config.yaml
hidden_size: 768
d_expert: 448
moe_layers: [0, 1, 2, 3, 4, 5, 6, 7]
router_score: "sigmoid"
router_logit_norm: 2.0
init_std_router: 0.0164
norm: "rmsnorm"
max_seq_len: 1024
max_steps: 5087
Below are experts of layer 4 (counted from 0) of a mixture-of-experts language model. Rows are named router (the router's row for the expert), gate (a neuron's input weights, with its number), up (a neuron's input weights, with its number), down (a neuron's output weights, with its number) and show model dimensions 0-127. Each number is 500 + 25 x the weight over its row's rms, rounded and kept within 0 to 999. Numbers have three digits each.
Before each expert's rows: "comes after" lists some tokens at least twice as common just before its tokens as in all text. This comes from a sample of Wikipedia text that the model never trained on. Tokens count by the router's weight.

# expert 0
comes after: "\n", "|", ".", ")", "==", ") "
router:491515488487516487494443489498486449490498542488539504505503514487528508514498498523485497480498513478479496500550506464512485553512492490542491528524498483494496513456439489515517446489499467491482495446487524495492502542435505570523510490537531505492519515498492509475507512498514544525501509536465524518487517484509498486510518480489557497451506457491536511515493491529490524513485
gate17:459463471502518537537476479487497480515528524484525518489526532461437509487511505534505509484459502493489457493463421530473521493507532497453507488454511525517482489474504535524537461536503525492481488451470469522478498500515531493524503528525501530525492488538513472459502492518456497519489458533520465509495513504505513516500534513479509513466548497457525488502535500465474499518522
up17:493495490493515493467504531550537509495488480467503477524492459439516479532510515504502501541486506522494486465465495474529529519494470485468461499503499450543494535509488458474522511500547471531513536542510483539511500483526499521494506523511467523520529514480493480496496445465473475464520515501503539494540517483466499548497514460518509552476494464538533510463515506512484531497525
down17:495520500496508460486484477491501464490476502503476489462499478482474499486505537481477557484488529481479484496505492479465475514469556508461524470479546465483496520513500490507472510491526490496461517492559510508491491509518543529543541493522489484502504513475482465510520478510544461495532463522517519536505482574557518482505489482496524450504515478521491530530482479489504520492505
gate18:522477554491470482498493469462490495499486503512537499495479513530447515534512494508501524521536492532514503509469487493460472479484550514532531497436539514466546540474483502494528492533530479485473525483529514510515549480510531487451561507515481435484502517484492507506486492530474505500531446515544463488505514522427485515540486499511463484451494491491498475487451506501458484451469
up18:522502580506515515496483478518483485559527510502496498490509478481463508495521526467451490514482471528497531502507522471526524509507482501478534474468507549552483475502524483474527516480507517516471514546520495471516508506520485485421501475505482441556472533471479506445496486476502497475511456456515508494506502477454518557511511542555492505539529529508487431470482516502460554500499
down18:483507460521462538482564528507514479497515509502511503476489490507493516484493466511459499501512490530512501512478485546497471447503517509480493540509536509488520497472510463519482503506500475523502499502474510506524455513499546523521457537492482519512505509475524438511455523463490525475492530499452490502477527473537505502507491465526480604511449480526530550501518485506507462536483
gate19:469529466518494522512522501465492475496511508471501517501499461495520539504475489456519490515522454503503518502476480474494476509478481505520455487520479539466529517500501501516552512492493483464500513479474485452541570483484499530479554499465544478518555470520518468526511471497507491470492507492431473560522504490447500455485514529509509476495529463468520520503457534550498509481537
up19:504491492504472460456481478446480509538493486493486488460489497514454492506496450493471501509485496528515542503487492530496481496516497514505525502477501527498510508468483495502531499522462519523499490499548503483530554501508534525525494502509503461452532473485516485509553499540520504538480466452478461502483502458444500497463518484497482493480510499480508506459509479518465516525506
down19:498515506483539487497519527496459486436493507508518508472480518522508558506531516516497482474511502488496538529505502505466540489546495477473474482502517495482499456518515468537471467491512562474519504471502482486448503485427492524494504540512505492495507512489504480468498505468484520492548520513491519490481515492502522527523491543490570526519465524495494488470447538502520514510480
gate20:494541495496529477484481485499511527542481472501454505473475520508493494493483492472484552486510511463508507527567492515462472522511506501493537556505501523504452480538494516487524462498512452450499518498528440489558470484517538504470486489483501513473505498484514478458549471498480494489448460512489514485475504526502514478533518467510488524476465484525493490492486564515477511464540
up20:507511508470466467483495517500480504421464477493490500496448456466501469537471506504466540531487504521481527530502516552515512514502491513486494515487436541513499462487473510527523515511511458453518445503491497466515489478469495514440471448462476505484472486523537454501476513489506513509484447456550482492473494447493461498512489506551505465488498503508456491525507466516461451531453
down20:488534493469503509479490517510510495518484488470516483468466561522504491508504501495488505521497436509479478479479509530530480520506526485488499494498517490489544535491505506490479504492493498497507489479516477496466510493515489525507471528484527499484474496525512483519511477499515515546480467521479518472510503526477482497531455495486485496444489532493476475484499487561509484521474
gate21:532508502526499528532469514474503496503481480432474480472551503496535557505512466456495541477482478487445497519545489510478471471497565480517473501489478512465553476521550551486476523484518543477487491500544527529519497543511486506496498486495512457506457439509498502514463513508508476491536520472510522529507527472488519497529536469504496526534500514534510518500491505501512472535536
up21:530507488481503505514427521539518491492493447491502529522500507513561519525515505472541488492492481511508508489562508531519503457524523514510506491537469504514491517500536529495501507475498461473479504484531487542536504530505491533517508472475523446545494511530474535511510532493501492496509541477467510531490549525471498543482479527482470475521498519505494483489503502472542472516554
down21:480506463501494476474513444494468492495505508491508547508457533505477452467529496541466458491496510496494488485504503417495466497496516491496487488529512467536475530513467490481519568465499510520565545553487493497492506505504484474479500520471514506493499506490477564511506516479497552527482481512507514490446530515496485509491502528501504678491495494492505520517544488510504479510503
gate22:446467434523461510494536484518476498511470494529440516489556505455511485463510497524520492496496486487476521497489538469451485504494488510510542566465498510567465481485499501514505537492559495493503520485507488501493509461445500481507451537512452502489469490518503532455501554558512481448462508518543548501506505515518464553512513513507486477527496519495487516514487499497525522484514
up22:504515456463552504469534527463479497522481513536509496517486500498494463473515482494514463434442517453519496492485498477467506548493490477529520443493515491494472494504461523518507505476483490487503533535515462538472479516552507500511508454515499539511484492477502483541507484490515476520524528469491507443471470455524493475492457469519476522477516448517508510471492477460508519484520
down22:507531496521482474445524508481521473464523476499477494496537448465494503510477494488541465510510476500522497474510488486474503483477467494512475527498483493469510514484524499488498536508489537502459502516494489479496530496478494431529488500505522506514505531547530519530520500487515423469464493486494527499501507517450495497448555536526486516449540486468482521525506495451489496475511
gate23:488518509505485529515489445498509483536456492504508499535478478503504481468481484489506458506479438509492508501534496523444518504511523523558477470495480524479491517519487491480516471569528464470511511442496485470474545474508511514519485508484482496503495520417503556477542484533476506482464482460511482490499498480479516513482533485463531493502488479532469483533505495475459551501460
up23:524532536483509517499489536549496510473500452458483485501501526521500506504534464474500501533515538488464542474542527526584496499553548462533468525548485516511494488458512509493488481514557525488514515453487499498517529495523550523522476473451494474519489502504561485518560459504503485481519527499546542485524509474453505471491475493479502492486506519513453553509545549481532475523480
down23:513511494487513500507488522500497496496470519513504546472558496507452506504500488508494450499495548445508510527501474511464481514498510530497543504514500499512471497517464458488532501519517520486504513519476484517501530466528565465507507499534493523417514472496494502492506498506478462497479521495486457515462539460491506467474506478506500484492489496484483502510488481483535532482505
gate24:496490525471514458518521518501486499471465496521501514497508491499539528483505504469467471508506477516526476536505516531460554467490481503487493512517517479480473479488478475513506495467472485484516468518503522537494494501546509506527508509502515556459507505479515497478495503441477462509462499535529490507491558495521538433497477526523483489495527479480486541495492536490522524456537
up24:517510535522529557477465541541504474491489478475537511498463481504495446508498497493501518485529504521507484501505458519490476544479499466439475501548492507493494491480498498473490512512508473475506514495499457522479502500510510508506486500484486497481455464465489527506494412512526507477504464523547514535478523498493517483487469493518480516550483501476470471547500524509505482506559
down24:494441550486511481500473503501482469507508508496495494491510481478520475473504534499525551498524506517498490506482481497536479540503509499505466544493492505485475457512474530523491511442543518510505551503506525509512480496447528511443501502481522495470499477497489450462532483483492487486478494544489524484526470505462490529524529538501491488510549474488501475548494541483494466518516
gate25:510517510531531484510453507504479562515515490560455481493508430506526478488513485468509521507446539505487518521465475523475493501532485508474487508531481466487485497534516491461501475494489543524495501536497491505512515509474541513499503505517494512498530502519525491487480515497534506510475493512534509475439519522492488506495472473486482520496511501521533482500521504554480470489510
up25:520507502527509491515517491469503486490522525511523516516486551500489499470485495485516473449482470566521471449496536449526521486440515486491504459503480535519510503525486460539501541509510500492478484510493510486477471500560463534486489504502488506499467466455522477519469553481482500477514485497532489508513519515488513467476509541499489515506523484493497518500505512515456515486549
down25:482484560494532521535481500475487528511500475488465500479524463494517479512479519479535530477506512487471486482538477513502449504500497510476515524447463490534514526507526491487532504463508494523547526515529431487474510507497527485547520488492485488516479514489470505519519454520494529515492482496511523496482469544502535497458502514473482516456512487535523508495525493511527522509450
gate26:512505499524541505518549491487439520517507493484522532517495519501532525486474541466492495498473537466474508501489478415461519540481509480540498525473462514512526550520529472481500502498451534473508458450504472542521548510530513525468504503528537523559469518493510498499498487508503487496536487523458522501506532507516437509507481488517486514498486500532526476510490492507442516534481
up26:497463502463494511525526507525490524486513481471497509501499536498507485519486513488540506510475497491486535525511532488513448523466553549481563501558480523493486463501508546504504501495508467479487526502536484486481471460511511459491517500533472514523525441518479503491453493509510486522495455515503494503518528458470551498502487481487464488481509499495481529497486484514536504508499
down26:522486529476456497500509524479489488495501535513516475564501519465500548546469504512510488467497507508472494458484476485529526503497467506455469528531452474573489476506507456477466501486498494512469492490502545481517520555521476490494541491504499498493505481477492491519487511493447540487506528478483520515472481525513541505469474521490515483496540468525464513496567481508487487439529
gate27:541479497499493533474557523463507497493469538481489535492461497540503520514537489520464476504497498507485517516461473540499480496474493499479423497424496499539513514479484503518490562530524522473531533495490457515495473462480468512456480496513504495505509517516517472467492500456488434487477518479521480475479518511486503518488495483481495499470516456484495495522507434474465489487509
up27:519479498503495505480482488494505519506486511518513495497507471541489457474528470494503524551495468483495506500485504497502421535548487511447437514515506528471517519477500476506528506535466444453505478488503558487507522502467527470476505519526523510540515486490515460500499532482546480524487514482489519489488508537492504464511485455486515500508487455517500529511539447519491509485508
down27:522485485455532502513487487487487516498538501502476524501534532520495506510481534536452508526506482473479554524447519499426515457547519501477510476491494472515507486479494492472493504483459473475497542521473490526508472517492511531479514485484506524474507455490487475554475482502519483482501515485464473521546521533492502499481464512488509526508439485471523536524477467510448484523507
gate28:532458525458475541488463479530514507505473498492530507462492495512477515539477504525499463470569493494498495533535525522481484492482475499520530495523500501537452450470499521542502510486492487478512499461510494502502529507481510474455494537474469517535524464508506444488506517535557485527522506528498498478463545530461474487488543510507463493480484494535523491495492519498469477505528
up28:534544476487450511488474510494451498497495498571464513525534459494479474518517528489512497506535521482531503491485480524502488508514555494462534494482506502551478491474473470521512510465489493507488541513479511510488499505491509474494507477550509505455498458497448498531523498475481484498496531502492480507568480466499493510556499494522501544540563492533507492501495514504538506523526
down28:458459516476471473523485554470501523517482531496497481556485493496506481534525478509503538489481477533510503556507498505512489530524515531479442513540522531536495510482512531468506493517498487449522508545490524488543519511460532511499500554506495501491490524532499497483496499485540487448500502525503506465473482491498521494525471541506502501464461459468476518514546514527491473479484
gate29:490511425490474519446545495473490548485468452507458520484493525484493510492516452499453491502539487523508468515504504521504499498442533543511516475490441492526451496493514512478488529492478529466532461493494451526518534459540490530586487480522535512477524483486496526533478551508476500492494491491466525486485549514488501487470507523530461505484509517529483503467486499489513494492518
up29:499498467562504473485473477508471524541485492511467442482486525495527488488485493436526523483510530527488470498475571523495517505506472500467505508498480511542507489488498500516493486519506547491532483483529486457546502546511496480455507500537542518539466523496469519461486485472485503511519497455490471454458503479464452514523489490511451536510508533528510458457511486524508538540484
down29:493515488462501449489531446493456527502527455499539508500535482500483496524489524480502483534533483504495521494508482541511505512533513466500535502523551557464495500497469501526490528479496472489528506436533485427475455459474515433489479496534486502526501486481556487527509494472504500511526487509511529529545474495485491514472483524455518529530456494494491518493502492526531506476497
gate30:496504499486488454533525508483467527517512493519531531479497486539499498485491487484516464521534500478523513472526521486500485504531508521467527503513520526477479516484501492517484466522530491485529454494557490504515504506567545485463507497494497501513513497507488456490464538496490499488494477499509530490521512503465515464489507494500479530483483464480503515522486487505493557501489
up30:519484494527541490467512526480492510467478476500479440459528525492505464527489473465522470464496543493468532508468494504420502536494489468520527537515498529499468505466525538510510492515522522497449498517506462498522501538454496456484478477481485508515508505481503470479460481509480495506468503475517503505504517482450529489559509516516443494444434515516508497511508501473522507488490
down30:504535510492467486551492498480531490497492528515474486478507499523460484471554525502495487494481429521516521485475508479525516500503508458521452496467520522486578454555517527496542527504457525471507428478446507528473484521514505509508528506470528506470481514514474546544548471489485520510519515513498517504517457506536485515533484479497500503515517526509506460497511504495510504501504
gate31:470475529489520455469485476486488458468535511481529509510498516527467446507528451491520489489464502504522479527489476508517529485499475492506514491494536455472502498500474509475514490486484504502509457472490484442522473501484477477500483499503491506497462517526472476499494520482470469555492521513469479488463520456495522499503518472523489469478504496500468522510469450527496489520503
up31:492490504471508511439529505524513474549499489470528525535517488495485531495457514508509478473509528500477483460501512536479511470527526480516496516503472508469510523485472493538512533501489540434506460487519492476480492481522471503501544486505509478492447509502485476493454533550467523540506541512488458503500546490512497521516527486530508531515533487514467516504528509528473475492510
down31:500528566529517488497489530506512458561466495508519491521481475471490479489505510502479487532542542527473488472519552458488519454490484479497495518514512540533504531518508474518484507462499472483477532486536502501474488499507530529509554511498494513556500504521533504452504528519532555505514538502513494534481509537541499482542490497505445505497495496505505485475471494483519483484550
gate32:483482562486486519478516532534552491508514496516531489472459494498482487505458475491496519501454501509488466505514481468488482495522502501539484475509501527508456532501530521503467479497507481513507487509502502507519508526506481471482478497481527485519495503505496468493454536560523487475530492508548486509502478484500484548545485475506486475473491491499500459539469511545529536497516
up32:504465467508475524503500497491476496514497517513490498490487498483518510465495557457523473515465523500498517481501463551510508512511488481522482501486499485486535497528515522471481509498522510484524480507506491482485520483487466457537456480528501510511532493516467541471488483520463538521499496497491493460516541519488464459544539508478536499499466488496478526462520455529472487486511
down32:527492485502486507533530523517493468487526471456526523494482523460491546493479484479494501495475504485482520537504501532521475502464506497520489531524515506505504492541497507533502477475505502511483498519496543502484524477477520537469538504490502497520501480515494481457510461489465503513482512495515516498493468531468527519499529492540490507463504529488467449515468507418522490527478
gate33:501495487489534488561548484520498482466527553520511469483505520437483519510464499516535471462500519525485509495529494531511500496527513537484505537516520458468489521486524500478530454499534521491497479471486493528504493540490503464526530522535537544513496471475535506511491498511500492474505496442521528501490491521502502461519543487524471527500517498518505514506529513513536493515510
up33:465487505499510447496532504492494474469513509484493513466489500487496490494457487469456506485491502522471454509503504529510503518533513507528561578517529475479524515486502529474550488528562492484485501486510486520538502490535481452470498527534503522525483509510505468482465466470507475490496500475514544510508526512497490484549531504495558514478541533485494477449513492508515521493538
down33:531498534506522529462523497450537483509506478542497447481492525435488505505539482520483535468445500493496549474531466520498512508494477476474508491522491487474464491457501523449514534507474485504434522497527477438513490519506466525494456495456452483484518469465503510463494491515528479515466511526464506489506475524472530522494525496542528500509485469477504533520491498494454492463502
gate34:553479584477484530518486499494467497501501478492509456483508477445496458530523501464484460538455463496486496531487467501527457503532489559484473465493520530522535499542494518522535498555456488518510548493490487497518513511505522523452488478478502501477493494483476488541524510522466505523535509499512515482467519557495503513517464460490476491512478533562450514520508518504488423510475
up34:482492505496506541511498509515469522489519529493495503463512526457524557501545521531499494539456512531501521495443501509493500502480505500473535483535519556539484504472488536524488444476485470523480518496501471509514497436509485518510488482484526490499457523479512496476514511467526519494484512516488533521513470553526522491475531497533469493501508492483470511502518558490502494527440
down34:480517513504475542487481524503505460529503489510518528486483470499515462501533455501497533443536501474472506495516510466455493510533511503483518482508551548504492542478490455497479482492478501484486525478497486469494585534517542491505525500480524509516512528488517489498442499515456469511499466476523466501528483461464461509444500500454476441505495514514527517557497505481483521522492
gate35:488548524512475458481517470470507496514528484462526484482545544484459522486518526478539504488507500516500535522509520501534463458507453503449497453472483563546523497540464493534487486504469515477516564508538541485511509492474477456470481475489462462515556467479517496529504525521514526479525478519526487462509472486516503532489449484505500523530535567517494532476478451509504504500521
up35:495515488479532521482471514485485470486476513541492532463487526496503483551442496530550531519505474493461503518517512462466479501514505505502520515524539503520494526486513526501508509463481461500516493506497476524466495495494502523466497510516462480502462525543501508521511511476497503519475529458489535509491548518524506482492565477514519477484479461500495471447499529462523527474503
down35:463520503487502455528461442494516519506498483505503482481530471521501537514472443504472504529508482516497534514496485506461517468505510490469505511497496494534543544534474425515484491503466521502473480484513508516504502478481519523474452484527457507513497518480565524517539482521526492478488514492533450471513461515521490467472506488521467470461444504474491527506440461484510474530507
gate36:431521474504489453503473491478454470490493496501541481521553524515552522469476488518504483490478510491520472521520510477477489478533514490507495471508523524528522495534452480505492460500494531511507462510520554492460482471510486459544524517496515495534504477489489525489489499481516464528479486552530465514508515523498480532511488498492523484479511519514495496509507517474477515476520
up36:551499503510494553510485507491480515468508534498515523488532523480509479555526482524486525512534514501512523493526463522507526512529515499523513533491515495486506520482500488520496505516543499507484492484522552498500527510494558502555455494525494498491508523513478511503440493533501454500513491503457480487522495477475497491476549497524504494490506521501496503497500482492515451479458
down36:495481487525500494504486514485469516468496438534477487499495488509520460509502507485517496475467518484519498528444512509474482499526486537472474498541471506486508509509471517483508483482461438437520502483504432545505524483523502536492547470457479549479498512460530475509490546529484495464509486520501537450512491495526477450485487510512433523519499505490519483532475568480490489503503
gate37:467532500496490520529500538473510540521490497447499505500520553557477477538536495500482519493510509524488476467525497479515475481521531457512509453519523477439504498494538459526469492518477513519470484539505507539474508515501476505504495485472478502467475481481521481507482493495499503491486508487500500469527480549466519554485534517496493513495493489482496488498530442514495519516542
up37:445518477461503527479466513550511542525495505546497465479527510531503540496550506465484485531505478542515471431518476501544510443503510518507503551539497500501531525510488526489500519504456486527489472573541530467504487514511451528500524495482511466514488504493525530510462484487554504520491510532496493501495506514512492500466499496532493498492500533558500528467514496515547489494489
down37:512522501509521518481467497496503507506491508516525519502447519524500542504507468502406510542521536524457484502528492517518522484499495492513491473514487551490491489531523512489456560454527495511480506523514469470509499496502511501548531522493507520510467504515522519489477476477491508474506496527480488441540494473519529506491481483504513500520517484472466451506491494485531487487490
gate38:473512501451507466491467489524426515496486464464485469500461484486500524499483485475443462509524499480506558516476512543511480524506519496493505502463502477495502476504502507497503512509466537503524511477519505484506519450517490495478507511505513506528529529506535391456453493471496509497516517513490511486497477480506513488492511512448519529513502509550485516505519510500477478502492
up38:492518518494488479527532530530485496517522482523480562479488529506536462489473556514555521505519543482504524511507489462503495530478489473468494475488524488519483468481512535464495480541494474503500525504460493439487455468453524516514476495464486465546519512474481527503525503515491505521508527494515540478531515518544500453523463542480524530484498511507489493506534506429514531487528
down38:515499503490527482513446521517524534499484471524502512573536474540535489473546471525472528432506518489494508468482540567497502507551529483477479473498552485500507483550550464462502493503502481472496490544511505518490503466525516529533496468464509492510549460461482517492522496520538502486478471553543515517509481542517462530517489506487506465491544518450527466513496502525479509492511
gate39:490477462516552538506484513490545500498514500474473533466469459571494459484446476486490486494457455461483482487486477525500484462497467446519478541489496528480512492521468475530489483489514483518528473482540480536500502572486458530549456473476487493551500504478516505500521504460493492516501494505503505513492506483448489511485483516473499524484500509481509480511517462488495511485455
up39:495502511504486550539502501541495494512480529514539474560463508526467506512488495463544532487512504542509465542519498532473558505444508520449495529521502496523433520508491472537514500518443479512478496489510512465482536476496507501468521523466491480500496482490486503460532495528479506498492494493512513534497492496499478487498508504488502497533517497500474458520466544491533489531483
down39:494464508529548512511472466511451508512465501524503496494483464491507526455460469489499507483532468518479508498489503524559511501496515497551500481516507484528492455483521502514514509567490479506495514499467533489503520487530509460524472514505517525515478483500504527524517484516502513495482502508530504483546472522512514484529495490504479490502504537545535501526504532482476517473516
gate40:476498446515512503512478502513523521538510503503508489485496563461507480533517515523554512506488480523515531501516507513528505449503515510469508443507498495477508513489530516525533521525497516505500499492480493490504502484550480512513507503525525486483502502513521535491495494486460518512517466462517480501499507515536499523485496502512469527451513462508525497518532521461510488502501
up40:508492458525486515515473478518514506539505534509504486511535511499464456483547528501486536494515523555486545521500487530495510478491502524478472492478519502514541484524467496480489490525478476465477570503506504504502486491520507466460508485499518504491480530469478506514462469547500457543503515511498484514479514496511505499557501483495501512498485500530491505537539507511510526473499
down40:516495516505515517497501509476459459494509500473454548520431518454496509483496505505493482517486486493508476498454464486506500527511494533504453465500520511533555526477478486462462519489502506513530536472513463495472542509486499522480526506501451550483496489518482528514512503469465551511509513514537483506533502512530470519498517486508533527481473480503503497478494513482463536478530
gate41:465518499523492498511535470510530494445481553513501475503490460501523501483544472468512467478451522499481448503536501501509509502473524524502516532526502472504476500520475506512509483494491510512493466446519496556472493497515471531492465480460536495561521517548511500472470513454515479484522505480497483482484536546531486483454462437482483515510528512507512466504486522490467509515562
up41:478512478526520490494498501478494557465432514527504556563517519481518506509557500479527497513497523482466451490465520488488478465506473439486498509528524504470486509538526545518478499543457526487475486484495524506531478501515507532524461529461526551502477489515505524520522482535485525468504515504461504481507542519520494507472494485464512468569466510509499507520533472465466499504521
down41:533511511459477534513512443516488484503507489497474464509482539483521539480545528510483476533524536488485487513541443502475479497500493539547509517547526489513480446520509498486465526533527491451476521528522487450522513519487508488475500482511456498500514526474527478483489487464499472507529511524521512465490497505485517473486536461553489472439500492492457483465481511551544504481532
gate42:496481510472517504480516491503499494500512507516493491495482522517487488524489455537513492536512457547498514524492516516476484456478473506535510502536515470517499461485519473478495459492490519501503500521483483552442512489472474479573479502522513487517517500466453515505501517487516458482501477434486524505480491549537485504469506477521533532466540459517543466486479464520519506487508
up42:446508478465529531501538521497480490453483496507507514504444475519522496488496460508497474488513466480475539513505486448468514491529491519473484519549487490502504500467497504523480488500519533483493461530471502554476473491468517495567519490510527505526498486449428523467498550465507456514490467442504502528458479543535459504484510519548484518518514454479489465516466490476481535475444
down42:504526515489513534486472507486509515507464528529511454503470474472476451488495519531479489505476473519551464491511452485478502481521520510524481482432529503501522502529479494483488536510527482569459520479513473486549497511475459458458488496530486467535509539485507508497494491490471530519499500455478501478517496502479536477483496532540488495552488533515512479480472507449502467514566
gate43:505543480481500499516490505473520507547486494460473462549512498459541498480524524509488514494520505513506526498470493525529541530524541492502520507517476503497495494475498536471512502500512487499501467499531498507504490525458469522450513501496491463507457507491513490481529477502524492490509480498522511427494475485505455506517473453516549535522524531502527512508553495491468517512458
up43:546539455497510482540478496525547497500478503521536556462523520502501515515513442469518453477517514473504507540495488490507459480524509497499497457516478533514521466546464469495475532488457535492495521509499458455538480497488491484482520520465530464423489542490494538501536547461459515501510502449513537513492505515506519473511558468568521487499479478497498518493512460505508489491479
down43:524508486517494500515517502532527495518448474471499518471514511515486498515538525535465526501500509510513513502537522513518487530487502542458535527470482485512510493471524494501497508483508512552470518507566500537522430469470529474478535465476518501504493505534530488494465502480535464494494467522483504486502436528444470481505516499463532541523476476479503509479517496480520487460471
gate44:555500525537518502509508452521472532541545462488488485506521508529491477519498555494527508498515576410486508511488511520491463531500483484542489476504489557476483441485516511493507506518512527536476509464544485521531498526531471480512493468547490476525472458511483494442511450519478472505556448502506495480500522498473523520468528475525496517489498492518443449459497495483485467508525
up44:503508489438495545499471550495503503484543513545495509492495491539451506504494474461522471429494510474462543497510516487558528555471509555498522459481528525502497451520543502457537518488504549492529529514445490535494462481492512514489510496496495494480513437469497516509518519514506518493499467459517500466510496489464516493498545478476504539457469480518528460479528493477494526510514
down44:508534500541481530474507499505499500530530502546489541543484498448509467464499439495448494503472506527514473524517473488496499493515508510533505490540544453464521487515526447521478506490469457512466499534501511475480492522526459518518467546520476485490478548544544431546465546452470469493486492508494501492488513487525538516523480516484504472494484454510486514481500508487507521491477
gate45:536476543519541511484538498504483501522492476519526543503460514495489499453478484494497499536520503498471505480504486513433502513537527454419522510520504512490527491519481463471527470501492500455481462484505499495477525501531468477493487496517517483501491515481491467431482473500477524464526475470530531495489493467473495476463491490552488486521500483483496503463475523497513498537495
up45:496478567506440510520502471474484516462488509500512483489512524498485503470552506537467526520531507445516484523506538451502487474553528543482474515490501476517489486472536480508469516505513529462462476493480511522545506468475470526469501502488523480466453524516520483473488533552496470503517497514515414513528530503512528459512460476491486482465513519464540467472491492534531522482515
down45:519504492472489493452483480522513528485489463554531445512516497478507556521512500507507480477488491537510442534496486547441500515557509450499503490467516526514510522528517497480504472467511463483485520503492476474506489555500519487522516500512510515518519520491492507496498502537503506472497501503494475503485460465468481511508482508519464487501486494503491444471490490480495473495531
gate46:501586506511504498514487513489538481512461502508532517496506490540518452488488501464485549525511506520499481502479511483512495519532554534494489469503492520495539542481497500519483543481484534480479520524470453459486497478505494498571507516541489467529522458474525474525515525466498524554513481502515491530481496539518463478505520498529517539520490528504521509509529457447490503527494
up46:490520488493502478492510511494495476477504512459556517497541500469495521499487478515491470482532544473508494542498478530461514473493513455489506514520519523488517474530504520537528500502533508500537504497493518525477529520523466497444498528468460522483484477506458491518516524468491495516494460524524492516515535535500490484528504508455502478526524493489486460512526499488546538458485
down46:473482483520560490506467506536499535502509512506521512508519517537468553458488493479473528473532482534519477499468497543499524478538515526480502486520489480496479493468477506534485463519499508472464483541501514510475550518443528533526484479511542535533492440539507492474507484493494552525548482518505556485461536529514501432528488523508501518492485475476513504449505480507480487516518
gate47:486562491463489503474494494504472511497504527465491497535492474532506495500510467484501508498460480470508494549478552443494504480511492510510463504507559477512490512501530478536538482470567480496534500546509510497453494481468515457487504491479464468493505439494513493477514449521485547509491509493527471494522482491523503477490508499477536514498489557477528502497488523467505474523467
up47:483498472488499511513520507482505490440480515495497509446468483497491452486493490528465511501483512528495468526500535487488455526493506468526530471496522488493572524452525523502515485493475478482512471505484451506467490519515497489503485527533489510528527438468500462510509439529504532489509527517491483462468513520492499555537510529513571494542497460516466457479465488508504493488514
down47:451513509492457512494554502527517559484505507495477545510481473540496514510491487461516449502507485507502512448432491580459487462506475509487496501489512512498501516477504506495515462522502463527508447491495460488476432489539508506483497462492483488490488484503508506496522455469510487503485507490475470468486489513483482463510488491466482580478481524460481486519506504536487531477495
gate48:509536489508521521554484548484515486457481501506512514494512465579465529506534514488493492474470527454486503492498491489525482545551524520496518478549530485514507540483515523486494443501458520446496517507513538523508467473482510507509504468513520542510495509485488506497513494497494468505479511503473492498485513479485565477505534524491518511534483490457461512502463489463514483499437
up48:520449454481486506451478466464477494500476503512499495512503475505501535503441499469518495503466437497514494530529452496473473443433484509466534492439539514539537485459523529493517499508513499505485505539458479490479507509521454488513529501488520479542520501493474530498466506511499469493526515498447493546469521500487504553491485519511538525467496460521530505483503504503535471483494
down48:479534476500557460534454532489510460545485509469497541498534465512533508523518470536480458492514491432504518550480481568511467495473489480532524500494506521506477503476489528509521499500455493484478470475501541520483467494528497457489498545492465531494471461496470545476543520529502500469481500489499535518514503479537491526521516476530489501521455492493468468534496520462473521491510
gate49:513474507465542500535518516482537514503512499524529518515469549466505501499502505489527512488448512463477504522461478536500418480530499499505499531434493502517490492489493507480542499511508522513451446472508505547509544527494477513531484503534507516529510497530449458530519474512515466490502515533480484476538474447467508464506451488535535469476465487501494510489506489490471522497494
up49:492493507446547495557453497471532478522542478528462497510490515461494513498498464503504500492526525493461481492501445501506495497504536474503481497501442431522512462490494495482534487515473539510489522458544508540517516502520493546490490508523485493501471460514521495507516469539493524455485506512459535490501497456501516525499483481502497507484500507506530474497510505488461508508512
down49:508496531488508516465465508516476485463498477481527525482505515500469481467541517492480466458483453493497476511500552527486554471532506487530498505511455512554502502524482522525497492488505476497523482491497534512529482518491504508509476468510506465492509483508540547485527487510543513505439493481506495496535505467552517491485504495502514526527545491472502466507487466462474461513494
gate50:507478510539504514512466497516471492500517508520532539525477470513494467497439514486446499507529544479522505516513489511490529509539487478520518492468496512452510460523528483489459518494458495499428478529455502534508471496531547501503480500452521530497515474439486479490473493479514542491511505475512513507466506537535485521503497483518483516532504509494488487523518490508485494526504
up50:503477524553536492518523499544468466500521512561499538519459516549479470506440470477436476496527522503521490519484492519466525505538486503462515504479484506462513480530480452494494514493478500514442489511457463525491494496513522502480475493487499520508517502493457441481473529512503499480492501425528491505501507530544518505516498515495439514522511501468457485522516479503488474522500
down50:464469505494506519470513511547490523472472489551547501481525508484503479480502508537487501508483496456457494526497533458526459509467461505498451495540521485489532495482492484479546530521498492519496508524482516482499507473510535469525502479497520497480486532516514485502505575519482431481487460513555473506504515527532474477499499506527544507480526518511525482517515500482524471485499
gate51:495530482485512419486437497472519473491548527518502480467509497497502489510516474519490556505510526503526527469500483501514512523485503481513446530561477460525469544457459511488499515492539470472523521516510492497507475523475515545489499492441475471510491464527521539524498500487517496511505482463495533438481499499519450490528491522508530510474513485486482488485473473528507505507498
up51:472498479496525526475460488512497462476494509518467506520471485501511497519550446492468510526489537534493550477496476494517500524484524495519497505522429459487516509462465502477492522520512490480526484510528521501472469539487524493496491511505500488536485506493512469465507477488504494483451516509509506497493473468490458490507510521513511463515502520510486471527509502502504540488487
down51:515508541498485494484514479524499500516485509526543502506526507505512438500494476483496519500521524508496545499526474514470467488511469459499524495508505492497479502536528511452474484442485489473498535518480515477498516554500504473506522492497479493522506547498454519474493479474467467465517531473482510517483505495509530489452489507517543494508528450477496457507515511513509525512471
gate52:500508501548515510523515447491507453503505469503517491512501479481507510502438501476493476490497485514512547511483455504496519511489543485479475483485483548490489475550482519517538498519506477503501499532493501500554480545520524525469486524510513502510514510507477531542508447485506537511472516473503550526484469508504527502527486460521503515471505493479483467515494511504506555483499
up52:528525512444472521496497499520502499550453500480434541500491550492525537448511520524507498529513509543493445474517507494514469491546501491425540504480541494494541537462481507510496547520468526486506475492530537546464499486559527496493467497464514528445469484518550479486530499502486522518534503476481446539547512509544495490553501514525500493514493466517518506500511526516503493504467
down52:494547526572492521509481476484482514524534516507538490501458503472466516484511535456479495517471500519507534498467501537452519535497479494544471482489506476460541532466493514463491539508549505530543504486513482521486459488519513535492490533510488502537536464496492510488515476463449487485546526512496526576491541513532462497499526470475522556492499503473537490531529508492510480468486